config.toml
hidden_size = 320
experts_per_token = 2
lr_router = 0.000915
num_attention_heads = 5
head_dim = 64
norm_place = "pre"
parallel_block = false
optimizer = "muon_variant"
Below are experts of layer 5 (counted from 0) of a mixture-of-experts language model. Rows are named router (the router's row for the expert) and show model dimensions 224-255. Each number is 500 + 40 x the weight over its row's rms, rounded and kept within 0 to 999. Numbers have three digits each.
After each expert's rows: a language model's description of what the expert responds to. This comes from a sample of Wikipedia text that the model never trained on.

# expert 4
router:528501532517426485495438484462515435514532480529511498509574416554448545444456497514544490518470
It responds to: Adjectives and names before a noun that name a group, religion, region or party, such as Christian, local, Conservative, some, British.

# expert 51
router:512499480532492495528491465466542500545511503576447444494487496546495531458438456552487455467506
It responds to: Degree and minute symbols in coordinates and temperatures, month names before years, opening quotation marks, and decimal points in tables.

# expert 32
router:513510471503491487468499501467489472562512497539524483519505445621506528534461452507527448496522
It responds to: Words in wiki section headings and table header rows, such as See also, Election results, Awards, Career, Athlete, Heat.

# expert 3
router:495557462541495487504538491452530534549524445561490497527456484523499547453484406557516454498453
It responds to: Capital letters and short uppercase pieces starting codes, abbreviations and names in infobox fields, such as OCLC, PS, Genre: Hip-hop.

# expert 14
router:535528569533443472514461518524495471540582479517469485551461509539435512452464518503459441516550
It responds to: Closing parentheses or brackets ending an abbreviation, number or gloss, as in Parma (1), (FDTD), (1991), plus some word-final pieces.

# expert 56
router:557554518499492464492496468465519486522503467521547475500517512547472529443471478542502528497459
It responds to: Items following and, semicolons or commas in lists, including month names in dates, semicolon separators, zeros in stat tables and names.

# expert 0
router:601489535477457456486471470487467548517521523555567528510555486524490610545455484582459513521531
It responds to: Single digit tokens finishing years, scores and table cells, such as 196-2, 193-0, 2–3, and chains of stats.

# expert 12
router:500585467575530487467454475438477508545491487481501497530488411526470537427465472509488444501499
It responds to: Copula is/was/an right after an article's subject name in opening definitions, especially species and genus stubs: Paramarbla is a genus.

# expert 60
router:523552486495440495525496483475534517551478482548497478520492487553445511519487493557524450534564
It responds to: Narrative verbs like became, was, moved, gained, plus broken foreign or Unicode byte fragments and mid-word syllables.

# expert 63
router:545483533561455492467511493520461479491608479558528461533391516557476513509484486525483472564524
It responds to: Middle syllables of foreign personal and place names, often in sports tables and lists, such as Kasparov, Beltoise, Roskilde, Provincetown.

# expert 10
router:531507567491502484549545496506492498549484455546422484546452442559479534492451483565517441496487
It responds to: Mixed word-starts and nouns inside prose and tables, such as adv in adverse or advances, population, capacity, Division, scorers.

# expert 18
router:510533529517452466470518493488489452536465487518472489534459499557470538474465484521516539537606
It responds to: Suffixes -ing, -ed, -es, -ers ending verbs and nouns in narrative, plus sentence openers like According, Despite, and table pipes.

# expert 16
router:513531492504468473500487498454506533540482442512463463518472463513471533507493515563469492528540
It responds to: Year and number pieces such as 20 in 20th century or 190 in 1900s, plus stems like ess, alg, ass.

# expert 2
router:515519459562434478502500471472494522518598475574534442536515526535432526482479545548529470502600
It responds to: Sentence-final periods, plus first words or pieces of proper names and titles, such as United States, Liber(ty), More, N/A.

# expert 8
router:534519533508427512513520543464535515522549491506433491523493473596478534549470540480468430514456
It responds to: Prepositions opening place or time phrases after verbs like held, located, released: in, on, at, from, during, within.

# expert 9
router:584546542540467447486456452514479479535543501541477481523463487573459496492510500497492544464415
It responds to: Digit tokens in tables and infoboxes, often right after a decimal point or dash, such as vote percentages, heights, densities, dates.

# expert 33
router:572512505507498479486554478488476532538491496520424481526515532545457545440475437508529521469515
It responds to: Middle and end pieces of long words, especially st, ist, itt, tion, ism, as in permitted, advertising, cultivation, bureaucrat.

# expert 25
router:554499520556448518514474505501475487550506477514456523497526449566484534498454429525469543529462
It responds to: Capitalized first pieces of place and person names, such as Vancouver, Kann(ada), Punjab, Mc, K, often in lists and tables.

# expert 55
router:535551507527443452509489488511483489550543474571504480516479503593461501501488545538497520523523
It responds to: Periods, often right after a year or number, ending a sentence before a line break, plus decimal points and words like about.

# expert 44
router:530530543493431432514485456486471495581527449512522497510513508575447551468483487526524499522546
It responds to: Word-initial pieces and city or person names, such as rum(ours), Washington, Lincoln City, Green(ville), plus Career total in stats.

# expert 57
router:598505529506471511484531466499521496517527475503472489513465512534488493501466496552477510496482
It responds to: Hyphens inside compounds and en dashes in score or number ranges, such as man-made, co-written, 22–25, plus slashes and -ly adverbs.

# expert 50
router:528505563518507444505554432460480448545558453542493471572532522545480508463512515535485460467533
It responds to: Adjectives and modifiers before nouns, often political or descriptive: Republican, Democratic, same, other, Historic, political, plus mid-word suffixes.

# expert 42
router:520514481524446432463569462426511496551500510561441521549392457530492513519489577505519533501485
It responds to: Country and region names ending a location phrase before a comma or period, such as Canada, France, England, York, Slovakia.

# expert 52
router:508535482526489490488543484475542508570530494515464548561508478543442558443501524524549513514555
It responds to: Single letters and content words in running prose, such as no in Yuzhno, considered, decided, whether, terms, fire.

# expert 5
router:560540492533427468493546476438517490533516452549475531521471466530456545519483488527484492514483
It responds to: Capital letters and short opening pieces of proper names, often foreign words or surnames, such as Z in Zond, Ke, Sch.

# expert 11
router:555510534545440504533576466500529439563449480514530484541557499526437500498451533554490501509469
It responds to: Short lowercase pieces that start or continue common nouns after an article, such as bl-ow, grav-eyard, ser-mon, rub-ble.

# expert 43
router:478524484498500489474562490539491520526509511549537478552410471537465503432483548475463494529532
It responds to: Final word pieces of foreign names and words ending in vowels, such as -as, -oud, -io, -a, -iro, in Asian, Latin and Arabic names.

# expert 48
router:556542523542463475494560488484526472555530486571480517532447464517447549468485477548521564521560
It responds to: Pipe separators between table cells in sports, election and data tables, plus odd fragments like SA in chemical keys.

# expert 36
router:503553479517442483513487454510529504518503468559490480541446484542473485483482438517468472495521
It responds to: Opening capital letter fragments of proper names in lists and infoboxes, such as Jar-vis, Gast-ropoda, Gal-t, plus colons after field labels.

# expert 31
router:499545551526462490514516450476464490529558501553416454488530477536467521452467489516510524527453
It responds to: Common nouns after the or his naming works and groups, such as band, album, film, company, song, director, book.

# expert 21
router:562494457505484463495581499476478495504502464506467499511575492589479551501487415515493452480527
It responds to: Noun stems and name pieces after articles, especially son and brother in family descriptions, plus month names and year prefixes like 198, 201.

# expert 53
router:506538512526445495510497478472523482513500478559422505527449485568437547476439559521490576546422
It responds to: Table separators, closing brackets and semicolons in results tables, the word match in wrestling cards, and Thai-script byte pieces.

# expert 62
router:535525545553420465500534480434527493564590501538521502514517504560445505510485449521509558508501
It responds to: Final bars ending table rows and headings, plus plural nouns in census or descriptive text: households, countries, children, areas.

# expert 34
router:542522539511453446467540500455504489511527443526528502541469501536490521441481587561445495529528
It responds to: Word stems like wind, Sun, port, camp and the semicolons or closing parentheses in semicolon-separated lists and credits.

# expert 37
router:540486467497447460507550511499516478491508514528523508496438471550463554536474543520554441480460
It responds to: Commas, and sometimes semicolons, ending a clause or introductory phrase, such as "In the winter of 1996," or "Many predators,".

# expert 46
router:563512482526447484500524443520531461528501470544474482552444479552484563468482502505514449533482
It responds to: Capitalized words within names of organizations, programs and teams, such as Royal, Scientific, Creative, Under or U in U-19.

# expert 26
router:545503572571500498553529480458498473525522486531501452515447502509438507504521516480543505505484
It responds to: Newline tokens ending a table row, bullet-list item or heading, in credits, fight records, launch details and sports stat tables.

# expert 1
router:500531517451432463508483446469473509542566488548542476525498526548462516456451446543530501501467
It responds to: Forms of be and become after to or a pronoun, such as was, be, been, were, plus small numbers inside table cells.

# expert 38
router:541540530565492459526448443495542514511493457535467537492545469542473516531504449524363417522468
It responds to: Equals signs opening article titles or headings after a blank line, as in = Sweet Kisses =, plus also, both, Sir.

# expert 6
router:518537504532488443512583486433495478504593472567439509509489497559459538511458473553491526506430
It responds to: Word-piece fragments inside foreign names and words, such as Vish-n-u, Son-n-en, Janagar-aj, plus ages like 25, census people.

# expert 15
router:517527501587509476470495445533502514565576517505483519499495521538534526565531589549548527512453
It responds to: Conjunctions, relative words and subject pronouns opening a clause after a comma or period, such as and, which, that, he, it.

# expert 45
router:524526490514496506481467486490481449577504444548518527570528493581464557463467473532493529512524
It responds to: Word endings and completed nouns or verbs before a preposition, especially depend/depending on, plus ation, ing, tion, side, fall.

# expert 61
router:554460542545467487531477494464623532510516476512534458486593451516512514449487523487473462513514
It responds to: Second word pieces inside rare names right after an initial capital letter, such as P-iz-arro, B-id-deford, D-ink-lage, W-ad-ala.

# expert 54
router:639552498524399478500524457482533490558508426535483488490524515555448503547525557552487518486515
It responds to: Opening pieces of lowercase words split by the tokenizer, such as ou-sted, af-ford, con-frontational, ob-sessed, in running prose.

# expert 41
router:551549499561454493497492448503512472523576515548508481508465513548501558442449466543513550521513
It responds to: Past participles and verbs after was, were or be in passives, such as killed, appointed, given, donated, included.

# expert 59
router:514492517500496468493521467443508440527526472517513516564496457515446494530507399550483508497549
It responds to: Sentence-initial subordinators like When, If, Upon, Although, plus has/had, section heading marks, and Singles in chart tables.

# expert 22
router:540488451500490450502459472391506523535533470530531495511393485525514525496472365527536513489381
It responds to: Line-initial dashes and bullets that open infobox or list fields like Kingdom:, Type:, plus words such as including, include, like.

# expert 29
router:547532530479483490504515418520486505562512464553447503538436462498454559610472553540507464518485
It responds to: Mostly the preposition of, sometimes for, among or regarding, after a noun such as part, member, population, Order.

# expert 28
router:560553479494495468482523479465519478510542462531436460556515500556459549428481523541477487467537
It responds to: Adverbs after verbs or negation, such as longer in no longer, yet, still, just, immediately, plus plural endings like ers or s.

# expert 23
router:561528462493494481490493486403495479530449461552484489515482468539456539468469540531477503532473
It responds to: Mostly opening parentheses before years, abbreviations or notes, plus colons after labels in infoboxes, and heading == marks.